python train.py --n_layer=10 --d_model=256 --n_experts=12 --experts_per_token=2 --d_expert=160 --d_shared_expert=0 --activation="bilinear" --moe_layers=[0, 1, 2, 3, 4, 5, 6, 7, 8, 9] --router_score="softmax" --normalize_top_k=false --routed_scale=1.0 --balance_loss=0.00893 --balance_bias=false --router_logit_norm=1.0 --init_std_router=0.0112 --lr_router=0.000485 --vocab_size=32768 --norm="rmsnorm" --norm_eps=1e-06 --tie_embeddings=false --optimizer="adam_variant" --lr=0.00132 --beta1=0.9 --beta2=0.99 --grad_clip=0.5 --batch_tokens=131072 --seq_len=512 --train_tokens=647000000 --steps=4937 --dataset="wikipedia_en"
Below are experts of layer 2 (counted from 0) of a mixture-of-experts language model. Rows are named router (the router's row for the expert), gate (a neuron's input weights, with its number), up (a neuron's input weights, with its number) and show model dimensions 0-255. Each number is 128 + 32 x the weight over its row's rms, rounded and kept within 0 to 255. Numbers have three digits each.
Before each expert's rows: "comes after" lists some tokens at least twice as common just before its tokens as in all text. This comes from a sample of Wikipedia text that the model never trained on. Tokens count by the router's weight.

# expert 3
comes after: "\n", " ", " known", " part", " 0", " one"
router:156147174120179099165128173121144146096123089118102172154099171116131140070121174134149097131105140111130045152164166123103172165140093114148109113178160119082181108166174149159078052127136126150119067103078177077114098149161181172141110110131153109069106147116152096133152128110158134192104103106149163144067109137166085152090198125120135122153172096163107101125146166064166152096171129169123111082060066070136105137068174080103117132183115157053109131092128111079115144105099117180115126089102056130168148120169133180102121123177137145119105144123127112099162121105143140074062155165176153136091099074181150074125157155103158130126156170083092124114139128157132078111147126139128141205140124114117121111135157139124194147112078126094118125111112128105129073138103078
gate6:157162090099067111119135039141119132148143128172131139102131173147131174146132084153080127099154146102134154060102123132159099136117175089138180113151111108118120122133150069113131091114159193107124119136117056145214159118123123155057218126115150150156154149100108114086161101114127103105118054141182164081185169134130143144137093140147111191155128140121099125162161153101103128125122149095114084155166090111174191152070157099122123194134120207106106124129100144068102135113070163111157131171182139141129150153103138123131132151167085078161150108078122148172168095116112160099129132106065117093155112126139193114059057136139141133107123143160140129087092164134139094118138143157083159106154209153091138157132135140187159180149071129127112125147152167160180171193105126
up6:122163135113071141119157108126118117143127112152107180103151153136133170174143129107102090106077192132104163135147121137160141092173173109056158135118080149076121145133114199155088153119168149125130197141126133200165115112120132111161143095096104153093186103118107146180128135162105117161143157117131158110120130121127106167196136200159148154198122120154075127104107074098144092120121069158117167126119125166156157146098048140131142101125125145084126184100123070116077101151105160168134074139061125194158115086137161127192122141213170121149131155187104087154130116138135136117115140123132105034182118134126128151147114153078178127109077093147133119099096124197120054169158132054109124134140083165140189139113144065170129189125098154148118121094189149118097160148123131
gate7:108139186130154140114097098102075164183120163189104056181132162153104140129151100137076123151122073127177124120081144121149162167131123138106153123085210088144148196064158168193134063088071104135085066100105103084139140089133151153158139110152121108162119179139182143190090127190126124161118106132102124152110117125119138111084118102049069168107153123126162105135117145131158092124119174155128164129154176126115131159149116158076104088150089170118148102120136102168102133178091154157166100193124008101108140144093140172104131118135145117129134155166095077130119115130118144113161089122061087142086100151177098141084186132160064112110124102111119116135200121123121083109053139135153120119145145099125137078106152132110149069121135160139144095093190126151098142109137163
up7:141066163125094095118084073088080079154171108109169109192121150164159124146119097115133079081137106149083148148131108104140133101088168151135095105075172116120173101129200109119143086116101114114140143140105136107109050120148133167138065039186103165145113100073168154100142114206157084153143150111121129138124127115174107137107095101141106150137134178131160096098077136089146068098125144095103156108145093128134108134128149089078191117125084178114076061189120159121120147210091154092140110154132106084150085129145156131165134191161169112104094124153109087126107134190128109110143181139186179122137097141111137191126126103048114132121139102110112127109157092158135172113086154142191092134128127112116161146086118118117141065147184177096118087120156144146080151209119155
gate8:164177090132136125115038117166150140128135104104113140147137105125102104131147129128192113067156118106210148110140118087123141083144092136128191199076104110145108143196121060122112105171137093140108129110138088113165135096139149161134116121158152123109184117055140130167112105180151125104196116093097201135095235187068152142184103093115090212128104109062059178160144129152141106098145126152140141122132128146123110181158147077168102097156158099124113100134109093141147154173187105142093135117123146172138093202153141116122135125119116160144132121060146156096100159075124128096149124132166119144127126145157120102105100162191127138171175152112128162156157104154060114167089121134153050096138118141135131195116107159097106128115149146107062116100089142187103157144132146
up8:118139144124117064122172137098122084140173132105122171133080093153109169107144091162124062146170141145094097168121127104113103165191154125144146122148180134097118092050159114159147083152111193103183061099086121096148119113049121097131150085141070120149142148101141163112176059106150172088111172057141131076138165072075103108154155160116139100058147132132123094112088103137169127163179147204133116139125097106104146112127116137141163175155125092139116169077180100182162122108155154116163123100101145108136157124211112104151194084177135141094111176154172134139110153073123117153135149157112138178152115096138129112139170153142154128138107122097101136091107077135125127127133072109131125100135094079049147113091056119109150092132141182143147130122088151142110095117232100
gate9:154123143109138102161108145127093078119178075114097153166105116103133139139137114122114082092088065143109121134112059142167110130070154127092137122076161127145093115098163159056120140105143158084168116142176122133166169150133176109107109185159134139143174098220146119158112112116138105108101076098127161113150153180160192118172157105117125120158181111163109107171140173170152089161147093161143096143143141163171125155162035159152091188152185144129162125061126065151119142088111126140167071118117055153143090105077100111106147072106180146113153110153102131154119132089111106112039134114112160112130136105074135182230110113130119229078116116120142124143094143066169135129080143165107121157134114169115115112106103149118104118123143128096155140132160159154140081182152157
up9:125097111144143132055122100185156079136092136176127103148092119125141080158134157163138175122094201140148153150195121171085125129106096160173159149212083151097101140161136124109104125128117153149099130134151158091118157157125145179155159140181134118090120148114154084130162110165144181230090085145112156095141111129108088125114090171129215109104124155182066089105140141129143163117147143075096085150086182095083188091117094165091135131101128100123095092076151119146083150176121137133062109141136093151097135151145180091096210099113178174108092175152083115148089170131175133120140100141115157119163111130093087113084121210071146140122134206115101119155149126133140138120159109117142123116166117104152094144053086129131127105131146182133087191163178125110124154145154129
gate10:122136065143114062106198105074136149172122145150120120082132118143166117141127182122152138129154133144136096104168036085175110117137144107209132120143139104083180143127112196140155158092145115123158085139085138095110151104139120187074055118230108156105162138113218128141131087177108076143112122128105173126094153160142130116119134150131185087093129105131157131165124069076126107135124169148138144154118141085152144116139100151139118121084138128092154119070140157113118154149138089080145123111127132115130124139129117116086138145128118188125097127126127144124133075101126128110099150079127114099123137233130148081081088125132096122096139192091095121152127118156087101104112105171139177110074076175086183081132152068088177180195119078083183104147114120142063068104140101
up10:095137109128088116101089158119150136120101175126128136081148106093188165140149123129140162105111084105087104145143143140172099161133161124106090071180150150140105183123196077199126065137119148166122081129169173094083170145104142105063129153167129073077111207161153155134184149128159120153160121139113164142062082137098112176132092128115150077093096143114151118144081147162171145125142115175169166073139163143131218103139102037173087126104100202091123114123135086106109154124110122067085135120156122142182104118141140147092132088136174152161102103048117111144143142195112117089143103111121132111142109145175085124107055111120109127079158119124105116091128127088120138079148082147193148162100091099136134150164134126170120115207137199071146145139151145161110127159121129
gate11:148186116159084105094142126133119181120140125135120147204157101136219121145141130138078051140140154120101140130180134141149058166127108160083118134127090094076127159141066079144221153152126107159133127136157080116120177131122087148160166114126110139180117123104132110118122102129095125147111089130168054154153147102120097157140166092141111171128137153103174143146064158124144189116187098097173168122136150105172100140135049122150148171144135108147089157087166099136158133154139102080098130135133102174118129135151141187158134133098090172071111062138102137162151118158181177094100093064111114127176114114146169125143124093098129112106151079108176132154161143081135135140092096068063046144120130104132146072193153168141192124120117050105147131171168077148112134108097134
up11:091173115158118152118151105134186127138144157160147060121104134203198064117144153133112150111150089139096142095126096145155119106121164109117168125043086135136148083136124094135129116133171127163131104111137154053159087115139094157123210144123114132067172162185086107138132069132136115117131183109074094139103097124154136050197079116179121144132148126120126099145189211120070149162159149141095162187152152117167118151145129182134137179098121117154148154152069119079160092174142108125128113150066112116097136094139121071132138132154107115158172103183125143108130129101119131163127074245121157164153131155181153118194124139129102117085087153153125089124162124127117195098088135090135180102147150120156103121169140155184116114130121171163088119118107133115095087106092182

# expert 9
comes after: " the", " a", " The", " =", "The", " =="
router:098102143091113214069107133121143121142142099097117129138164130126137103093074116156091085096145119142222171085155144141153074128116081139147187141137117091125176193134071146149107142129138099133146171142153132104116131103102131185147105120159134119182151132120103171138113149169134143114167172152131114110138153114120123150132038142160133135090131153151167152092136181118167085123128128025144089127112124058155128149194086145123153122137208189171111103079162127136165121066106116147163148129094123185095128138125114136106108061199138153123141155105161094182076095134116167160067161145118120154102114060155145172114124149056148143142164193161120111167153175102181098156109106110101100165150176142161079123083084113174130189133138112129110183166150159110130094104115162
gate6:121134117167206132148115088164171156141130168116176145091136084105146167186170120082191122160168127154122160126134144185095163130125128160136111104170155145164090124124196106148139152064133126055146079072090092075145092079096123121142133133188121119130124093133130088091174154131144085169164125127178123138116128149115097214127105126087078117098149046078119169137189189114135089141076127134188097139146117180188107159188132153096149147119108158141149115165135123101133110095150095080116129144075145178180152083137125144138131116105091156091115175117083100081126109151112082122081171115107139072153140126099155144082134163105124145122156106153160118059145140126112142116144064141085105153118127086131162156121143203151072095067101159096152155097088134141134053090160116
up6:177155169191108131123165127142062150129156089113098125117165105133156141160152110105162097082087099160126174169114186079169091200114133109133065100110096105130141100176072144161101075115101131173151191174076127183151127110134141152088111124107106175138122081134184102112123150137175079115136137068109057137110161141149152110146121136106196095095098146117157169111084134208134134131171158113130146106186132108151155149119128166172184144147105093101089126068111213139136098115127100098200097180072107099126069117161136145097101069188152121152178088114104139127186127112148116144207133123132106163110157079148113123134100098133122070124126112130120122113111120140129139174156140160097132196216130128144115094113149112179174076143154135140113130114096181110131120149164166
gate7:159121125135093167056158095128099177092116134032130163121135126170129100143130106142170132149131140107090181067179058085126174137112148137120092106102202084167124146211149111135144127119104078202123100162177103125155120124142107109143141109092103081125130144143172115188169142140108126149083123124126110086090118122147112143133176121150169166118166126136155119056122123082165101173139071095126095138111137178199131086158122162074162160120142089129181064082169088092098163106184111152134146139171120129178169061107106115091148161130190119107142105102121065147080106119142219095117095105124166054101131096166177151105110117105086147130111139066087107159147131112165114072131143140166149150143120096130070100113127087133163134109136108097140149116152083120154098124169111
up7:131147106098157132138053192151118155133109155136231061113101122124139072129053111149154145091093156105113182130150165150133164153099120166098073151123143104123132106140137107131162137135143093141105165137124091181097106134112202108121113108100115132167146178129155125150080185107098108116144099178124165101091123107136119156120077115110093177131143121095149160149097118094087177210207125091160112124122095129139107097031130141098104124129084102122150086074127164121107087138111148077100145140116099154075091139102157149020118121112121146150152142142146110164100072132127107229170087134165144110145114081080157120111117172149131110067085201156085100149144151100156120153156123133143090145131110076135142097153175135169121107133176089105091146137087105087108125074082153
gate8:077138119169122081116190065111148090134138121114172145110111198124186106111150100168150162118115113146140090058107083087165074104056093167150135097089139182092099142069122085126088106127130144144183169096162152172189154183205142112092131134113112125146134089122158188099084130153146107111143083090091176088111134086116062118161126162165128118097094090156175097092168170111176148109146151091155152139176162082099132113183142098091110135105107139101164161122133114176150133026078205074124146094106165119134137145103166176101079149135128149173077125121162096112078114112070159180124110140092101102135148156146146119130107160119122121135080113108130114077141129136140127153160125058140113127121138092104183130091152163161126124109086146120067141126150129054128147148134136
up8:099096073135156115117156081155087135124134216068093064125136147146139183142156110179084144113158116134127126145088138088123127120159078118109120037170123126117184085074141077131178157091144144116129127151122109090143112106153122075148120122059128207064073165134148170110083111001131153108137154132117110107129132148161131064072133090076160192148155173109100213137118096127130089131086210134163081125144116125154116079131163141173146107128152135105153142113116125145135107157144121187193186126134095129160091088161164142160079089091114144209138143147108130137105113145095111111097121161150123114120148106134111193095067119165102132123105078101102109174142118150151149084088143152109135141149147139162116119085139124124129145127132109201144085162125124165092146126145116
gate9:131151092191156170124170097158100110160124115153138109099097171050086163131147120175132116155130130111162092082119154101062151120174118088141135164099184139156192121151175159130140117082149117112094135135088127156103089140100150122127118077151134113113037125121096131170105120158127156149100076068108146133145162181152134086121068176150102140142119140109065212139130125138143185088117111125140129104125125134122115110115165134136136139057157134124146103157149152088104168069060129144038185117128148096129119141132044149147132103105215109159152102137148140164101110139147091127174139205055129061154112148118171115156144114142159132170149145048127133121101128169112176131095144117116122111186127124162160162179141156162179043087167134148138137118132099162129094067123107
up9:080169135079097125130122188161064167111105155125156146124155110134172069117118141131086121175149128122111147116132106105176149154118120167129146084094084122138104150125112129056154171123119093149091155044194193190084132187158104124124091101147134120155156156117168106108142081191145128147146140203162077181152159081131132163110123138077148076138107178118117158166164134150127146174173138110106158115123085118111112187189085132229133105169161063149113142087125145135135193129132047120136118139156128154110116168159121152109053074141109165125087136101145087134114113113110167185111154136169088165152105151139129149144046124107116101136121119189115086146191141116143108162131152056117133141105161099145094133102120104091135187137091068156132159105141118113147154149159085
gate10:172142144091128164086121087154150132088170193126135069160136189087159162108112138152151108144086187100104099121126107174164126129151108095088137078102097102190091168115083061146138069128130113137177175138098161138129169132150164173121188109110124143098090161087095117112119143128148131095092135159145118119152156135165142136159151108158078161099133146090140126161151168139132083130164143121112112152092099102158189147147103172107123097125197143192086108208108150091116134146157074090074091169121097051148066192160160106104182108115135161121095108138175171150166116190137114087081102125060127181127160100111122071132129131156133083137174150120069147114117159117131095081207115116115149131136107173163161096157067088164153094156081180133162171142163116107116122136152115
up10:115133163181140159097067125105141136192114115116077109122129142090141131103129164115131116175148076167136095080096149068085112097085063102108145141106167094048117160146115126109146122195143147148133175110087112080089155176093111188107143137171168093119129135128096159151152184112089147146132139106111128042167148115101139146129167170106113112098137133100137242129160117163146173145178095155130139184123125117145169128204083223103041193169143112151078139133144136160125120147122127157170105101149142166176132141125104137116176103138107204116124128162094155073138122097090068156153155166141170151137152090143139157148112131132142134124105160093185137154044138120171129107114115132145138128134203127072133157150140121139120123102156152080191103112160106115071109155124146
gate11:046115081128106164115160170119154138169152121098116186105121141087109152085155124077189118053156103163157161078147114169142105136101120116132125133120103078124101103128131149134189110123110178127099158132172178147112139102175189110182120164085083103112094112154125123130168102070090103065188176157114095136152128125203146110146162089113074155128132163124136121136068085137141089107103174118091129068109108164114153106147103127124110145108129167047092135159082116118129219158159169084128134101123117090092120158135112172121066092153223120056116119147178110149087155120123081113149119128114157127091059081132173134133162163062127129098149118181142131132164131150170145105113141153104118158185139093113165192119153101150087159145156155125101102119107133107145128154199166
up11:136141169141149096159069128114166177129093144064120163192187152147114174098158142190174125157095177163108171116144126109128081106106115110115141081154115123152128118130137130097129127101191094163126163139094054140146082095107084091153125162109123119187070156128120094174134181113169084150081150156131111078142179145124157116064122111112121130125118134184101087119164151138117123080159171179116164169157192144138120115150109158129117173092164137175131170134065126091124124061033115146107112088101070107101134113103105179121072132139091148041116070162096108162101093098162144151102134114145128169151123181114135127093187143108126182179125112122099107179110162148164109074147154096188126101111093153138106163120068147140117145128166125110138116171120100046068137114122103

# expert 2
comes after: " |", " of", " is", " for", " with", " at"
router:096138153069149103177129152105143147124038209172153144162113178150119126220123193146143128102167152124079099083152184160117109163142156113052104131135092156131121203150111099166168120124088169170102103156143074142161122150118125132113128111141122124184098119140119122082148140142062075135162091139129164132147152173145161091053143113151079131167107125163150059129119087128088148167120120130145137109191125133127118128101103085127139142120146147119184135126148117142152160108117154075134037177114097145100120148108106098155128161118125176155148124097099135057088033174116107102142149131069124099124137119097171070098125156106069140132094103146113115092128123154110171128154108074073141166136150116131090138146127135096154053163116143144048180159169158154091127088117097
gate6:141075118205176126098059158099129129128157120130151146093119069092156109112046081117125097164126133125172142136157171120129114058171077133097139125136151161114168134165112154100156097163165152081131155183185153151161211157152127157069101134099124131132131120124148062131070110088086135136150151077143107198127136130136142139132147133118139194065133134069141145121075108096197140147084142115110124095090096143117135141103150088106119085181167114132132097108112115119124133203156145128123092131132074115189140139212142110067143139149083165079160096063107121117146103126159093147092148133124137124080072162141107146163172137166114069066177118162118162120066137097178116129152111118144210144118118063109130177135082118136177114084119132088117102103096128107115090156140150
up6:184200119091128143115127078151106118123070174120057121124146154092081135141103122151180171111151198157152106100090138143092166130060182150098083084153108089075125105107110133107146125166111073092143114088094132080145102173124070152076191145168105087123122086140101134148184167083076149127123105133136113097114133128097158130087104134137135109167197112087128160179147166092093088165058138159109150114145108130209115136105120159148148160068140131139138019119130133161119122138191122169110101138085170155083156120145077129101169102190140169162124101122097148170079145156123117074144108137125163110173134158164132106143135109103122094173109148101154077140152100139100114135142170154073112130189056120140140141139118151127102097101172141140114142159114146158177145051102088
gate7:122091132118083064122178136083159087074102105078173098132179085151178199138148140093146158194130180149109124129098148141093169116096181092113133153076125111117137144109113116174097129115171083088129153074136087159157086092072083127101141148154127095149159135126092133167106095118173163067083104122174148125175152135085143137100132126181121075140103124151157055144130133110093188140111127118192139164151128129129211071063173132111093094091182118153127132161085106042126087136164167093124134115199143138182119105114147085100096125131093122093111120148099119099122085118130131128140125112145124091131089112129151121125096094149050119203131107121159131099124069159144086132141100108151111206136137223111116135091114099176149099111149111145148121146161051140110108142158131
up7:169158111121136122121117078156135181175141101121193156074119128134139208100127165116109135130116160114161125100124115092127182114113144117104113060115059128117111130182125126109161166159078147175152139151136125121110107132103108177164136127113135135174140132064130111173127150102168130088195098133129128116118151146119090217097066153095148114152129132112128115207170082149101089167049087147130143165128124155135172089120080133120092143095067134088112107161069152182149144136059083096150146110171198126144138155136121080136096143074101159098084099133085155137182143136117116132097091168124121127117118145088212117118186176099139112107157147152094161064116180127113151108139103129139094137153120171172175190182156129040156153148113095209090099104128172128158156154121130
gate8:119148047141142110160146067177104153203090122148078162180158107100146133093144139127096058176106143117128121126126104098115138183117115150133106142133167080104087146120144206155099147091142076163139146164116135148192151131097119171120133165181121123152098096056145085076128105103144187132149081136086076142104142123132170181094173055091129134061168158132184185126129156203104160132138088109143079140163097162122167166099144086059106106108123137167129121138142114200110179031124113097156137095153178117146163167097101106181144130093106120149106180100111145116090117083157127121142113116115118084106126146072103158136152100150098122082129110156123079107174122126129042107080113118122177110074105166089163147103119164112150098153144142097122143119141149095114173130146122
up8:130151141135111134118108193110093080129145113139155118161117125158111172107115143103154036116145145106134133108118072121059101111175158110060122147079128136096187143155106164131144136160117137149113126136141141140151137041110143127177123120116107113167049130101146107092088142105107247144142120200136123143142108136158115127164151151166138143134168166114186188171166129171170146138154068145154127135132133163123147107125098147145167083149070210161092155178103130150098117110127151121142098087180120031123161076138152111151066103137115169120079159090192131147075101092104150141114100172085084095132147139089107061105147122045172119150119110065069140175084121094145125164152157111087162120120125128074131152128063129146064123151110155123116160145131140138102133147151138
gate9:044174109120116121175158043122119143159128127117101118120109147093138080127171072143205085104057117088133078144144138095113095124123145154058157109178141097083127147099215109112165112150105137178145116133127138098117099137084181055121108113131122122127080143113135176142106148087147133164160180123154147066126145095090105127073161135116153083126114145130118150112165048078125148139117141161141119224079070149106129121087091113088124085096214117123116136148125130150135140158099211154103131081162085130161145134146146140128126152187094128101193128074150114082126125124133112168108148057169153109153101135169114091115134129143165133105097067154116074133190102196115141100126120177119123152141101176101125122152095133129140093136081147132090178150171136159127107179101107
up9:133111112159130176097143138157119106187152143043138140107178138131111105118173123154142169143127156164143132119128095104084044113126142153153137132119141114123138146144123132114035199127087124094151125121150132116185172165087083150102159120122099134069098129154144139172055133129081138080085122120175111108149178119146087133174066160139131105066109102120097118158127179094164149159107127089124067152080178152088118120125057127121072155136124114156101137107100136082124078116105061149155143147128112144069092138113122117173143174089141144146098168118114050168196162092112112111182121166110109095164168185135155126096174171114134100151101141160156119148135125095121087108122103156169148094133129069128090080118082129175169099138139095128207070212192101083135135100119155
gate10:132187111167135175134121111086098120162119083111117122152172103143055145179141204123105137160109139157080166131129126081134137146147149095124100103126118116154076148129102131202119133097115114122151149150161147136168120120119080112158123155119144163143187184121118140140091150086152124067121179128109134106106100121136151144121143132104135106120121108158195059148119048131044071150133069111084145130092056113106127146139129153117212165147182146126153115041148117121125116155097134154156142129112048163114121051164114068069133138108168058094102090131126206165147146149151134153138080132105092130128126136116182089163114139136107061138087182101150119123159130157133108207151168110101188142159128117154136090075114055117118091176096120056160124169096121107114142123137131
up10:067100116135136107158154156148142168147144179151095187118160119099152117141125163189138121129162114102102131120178188191199144131146114122135157118103104117122106120129104098111148140095136193141137150067087146105106147130126170121129117155092067123114153127118125164139050114181091117131119117200121092098156202094127130084077065135063146109082127082146148162198159125132209151022093082085136193124195091172147137053137165189118146113116084098087050081137148160094040100122167118130148121136139126108189082158097127155195117113129138130153112165149184138081111119112117113136114125155098131126122122140177118158129148133139151076119123124136118117120099157131170159135125090137086088117116098098114114116133098086134122148105127167115094115142140103081173051165129121
gate11:120113077094158137172121135181156146116144092135077087124131063104120113102108103189121137117105140178136140161110120130215124101163123091152082141216181113128120162198141084098128148150122110076108108162120145149054131102081039183102143151138199104157134132145077130117138115118117135127126148131076152087179080162075167076112075130058197071112078124166109152131084104196182080101107131144107130166138135118118085119127112120140069102157122157134113131092098078166121082149126137157140122096071161127165127114089137085107099099120113145161064062100155095170152108117085117183191115122086127102137149118163143113098170142110152173206149130130122109104056147117097120134107159122124177092159118153119113160147134130142090160138102187180155134135130122138086129093117122
up11:083115141136235134126130162139130136122106150069126155183052112165051143056156149104118162128120123137102151092103061102147103086100152161197131093096154057134181128170113157121113098131140145106140138091126110125142137157091127097164137134160198117111123113169131156135132118050090064168145135138166143107050149108158188162149083095126146186157109131166163106148102145093107140117121136142166121189167156110106148195151122135146192108125081122165130118107089154163164176133114129210113089095135100144143102119120173099126158125144116137132124155155176122131085122096096110122114078156166096119187174136173177175126128078109112168156151084115105144064153105165184111099155157163094161115104085057149128149071088154140129134174134174119123132136167120140104127162070116

# expert 10
comes after: " the", " in", " In", "In", " The", " on"
router:178137171103112100161082185088138082125132079066067116121162156136120103112049121143088176188143101117117124156087107156122107120136098173141116187110174110118082093097144176129109146151153149189132204140122113098106090061139124114142130136151128084087147132159082078130047142126196121174111140111114075102134147110076134129104079110143145132157127162118139132143115127071160112136152066173175070126091143148141079140180152126062137094111157128153114135096138154165146090110133092151131097075124103118118163148146079118115152117137076229176143151123178095116194196081084162138073143077146106191098155128172052136184092130161203099100101136141113098128078143158144089089123100135139135145160146107108126107121142099088085143102137122133155152124146127140093129139158136
gate6:127092106118156104095145148135122170115095159165062143115124150115101167133198117131151114138180096110197102110090095149148146127162111119173113124147137098149162106066150157207127133094123071108181143153116130124103105165152155042137139141165124092109173156120124109132127101158154084117192167090161160139101128133119089098195079159149081085129197132124127155076098130138165131140145079120130122184093149173109159127137105121147096116135116117197082133113078093115123137137166100105149127139077120196162120082175157159130138164099127152029163091152124157144119135131119124177067069078101162165163146165116089104076107187144120172117093154069064150114136169065134109126176154162114108162103195126110235167089107168113128126165143085128103133137129112103126135122157131
up6:156097136117132144142195094121116149099145096115113154175075092124158136126140063128058140166119082127102113171137138137204091114125108076164161149139171082129097192180101115108186088133153139104144144180087172130127163128161123131110076154115200075154088148180176114090134121171087076078114175135138093119073102151140142176123110090115114141089133136116130135094114163130105146143148125115137126161113093180119186118142125168111159099123139101150147149149163124101115154133120075085129107148196087093113166079138075171185139133145164074104097112151187087120139091073088106134044113084116136153087146109113160108158107152112175172125074161122130133151144143108162159065128169153140136125119131093103108140150066078132119144204063066050116138134104081123155158189130090
gate7:105138096077122184164140105136138135094065232072170128090165136131103124101070098143141095160185062085100129085115132127088138120072175106137132120093091155134056123147104098154165110106134096137173135129150118186132110134160143100093082143178099145136149106167144126149158124089039137127106114144156144112181156139106140144107084186120138143128150123185111112085162081127101113092098181052063105143177150104110194115177110119144112105126157106106149133171116135146106162128086146112155169116112141145150124194130145195152147117086120191125140091105090162170110120150075116121124130137167144101110094097131128083089150110184095137128191196150126126157187097137091142110159128146115073145132117147158115158072153180131131158103205103046140140082137150119129116099086181
up7:120100108128156082133077177136165113095154098166117107160132146132158068121144107131147184133108040147167153191119117106142125137114137139101127166120125180092101134137139143115137088147092105122108165146110103127122112144122095098094094168173130110132124127141114125140079203127186180114122153147109112102076104116139111108067070138138054102075089139089121147075096129138193145118124118124119074108119100142158178207109154157142125131093136188094117149112105091162131149120121105168149124101172047089160161141099123136100077154129078141138132132137099133153104103127144165119081137174209156109129146094147074189097123114122162107104147167225067128129101146126065127119119132177084115173130115127102069114129187155190150147139114167114182198173072182172111095070191124
gate8:125116176144124103166106126118119086122128131145119139105106108135125131101129116114121107132122147102139138155084143113086112149144164115105102141178194167185186106113197109113165124153146209051039076106087185166156145140102166143096133147108119170124109135142099134076135183121188136162126103071108130089136062111128130121160094161120137106128170144172131158164121143155147092057139122092122163105134093104103187197102196101129098182135148130113117142131130133149118078172070107150114137148127105099124128179154117125172122159151158105101121144177121151159135120149108108167138123112125088180110108104139076112145107188150127131160135101139140190139105135154084112086062143186169123126100125101153107180159129100108082148110190040196107205127135133116209087226118173
up8:106080143149089120100100111126080096083135117101155134198081159143178183104133130075087130162180131169128146092077162152161083132109067184113161170114139154136127136130076117090179092098145111107111167158131191117125175140091147097138170158182126129124117062134126150103063142070120112123081192109156156071080082177114138132110089129148136145157158131147076119095168081112122119078150135113187127138134066143095103180136172178116134102139131141129114136064136089151143135061129118141157156068159196099107088126117111150125157096184095104186149116203150068155154132115106165143180129093184101142117127096135111128159124177137135147169138111100109139100153191136113196157142122118127126147123130060162153097132138079085073157085139185140096133122191087142109166152120132
gate9:147116060165127151150133094119111086152122114175135148147113084150129171132107079067154139171125096147146151084097148110151163136145096151095158137102119101155149102112129138082096137151135159145122081064121125140049125102119121145134107147203158066142145094162140084084118105118210127113097106110219103196077111148149122123149209137090123129115107154160096063110093119144123131166102130126099119067152127175107127088159159191148110175142152165090137095059175181139074142150119135124067093113138130138124172101130146075135102117107144085132107022127114097125142093139099168079136145021097144151089161132150085084147158180098151123118128152123163178161121116085107142155118138141096104144133120158147120159147125151088111094120121124151223129107135108103207098101147094
up9:110173161176174127094132130162142134143138163151128128108174122202098126154183174217111084090130155065118189065121117110121154155126084148120108131144196097142120144069129148110127109106053135134129121132141130093126137128118098117132105153151133163067134160189117084105059110106096138111177203106163127117129104118042176161104115099089116148127120095169123163116071131143144113104115136106088151113095117124141140091156124125099116211129216150012105160109111090174131173150155195140088102143112086130135128114115163175106119108165075075160103085087171129139109109233129114144141169111133101117121135158065120143164123138168146112197131099105136091114093119121123125083139106123146167113172151148137121133143188114063129156113135125118160177144091102126144155146133151
gate10:152159085115143100099126143112138146083140092159129083141181105189145092116103116172117122168084104122158076103092145087084092149108121182136120114084161108138108107130076124156098146117103123124105157144117186111120119124115128126116142158185162119210240117144053111094133090108183162172084139129172209151160114080120167111098158134155115126165137100112211107158158150207117044169111115134101156133138113117142154155105066120091151082159180104108140195137143060121148052145081102104148122108114151140155154132106094138154171075104120102106110119128088170134152140074105148164146107199093160070168123153136108127134163108127166159130094162095115133132147110144154132115109135166113132143131127152060123103167109144193129183129153143115139180174116066114105101130125199
up10:108109093157132154104182104120114082129148142127171202150114119090134126103093126138144026099168154107139162129080145133192158088117167150141075188138095124156111191137154136177090131120134160180109122094091107133085098092164088149083078198156143116112110139108145136117102145142153172104128119126076111091150118101121153179108121147095157144108143148134163112125146185169095066139163173108209111143106076171090131110147141121087121133122111123141093113156077111082077136090145098134122092128178142036144130078110111173099115063119104123117130113136150128189118101137120151041094101113114158099137131178131122128061118145165151159154127049192092126160146206146144116142178096138168164103164104117138104171100075144143131062108187105098133170090086100107128131165096111
gate11:147105137159073113179126186184147190092163112116148152129091167185128130148167120129119117148124117164136127168084153144122071130171127081165133138128121150152150157121036123134149115147093108150078122112166116094091101193139092101122127148115162056110183138127120091136158191130131161097131128163133125084037128120138167137142228165115141126142123094114138080151108065145143081167091117140134154128167172134126089107150206122090062158126135141090092094102112139126111147118151153145131076085182092117168117162118116183130132147194093180129126099148103147139190222150147096058137155082134088124099162116175132129129090166105117145083154129164121187115118142134109142065117145162180182099087156110073127108090064143140180129122080125119126095111139135135107192133152139
up11:100139109147100115127136138145095154137076157176179135091142087151111089168091136072162137185090117086107108122188114136087160137127117128113157149068100115149162119113179113137131158195141131141132068100071176168123122148082096116107140125158165123156106066134116111121110156186062090171148215096133129103142065136110090133105124133090111187061132124127094130176093091199088074142113157130113105142074155167111182206124111141114101105134085118173138126131101109142165157069145167102182161099149159094166149128123140133118149110079108151165071154115093069069130098142144100090149148162048162156118082108133112100157117121145183151070061098154162083143119087121139114100163129133133103098106082079135124078107136074131061154181160124153110141138107119149142188099128128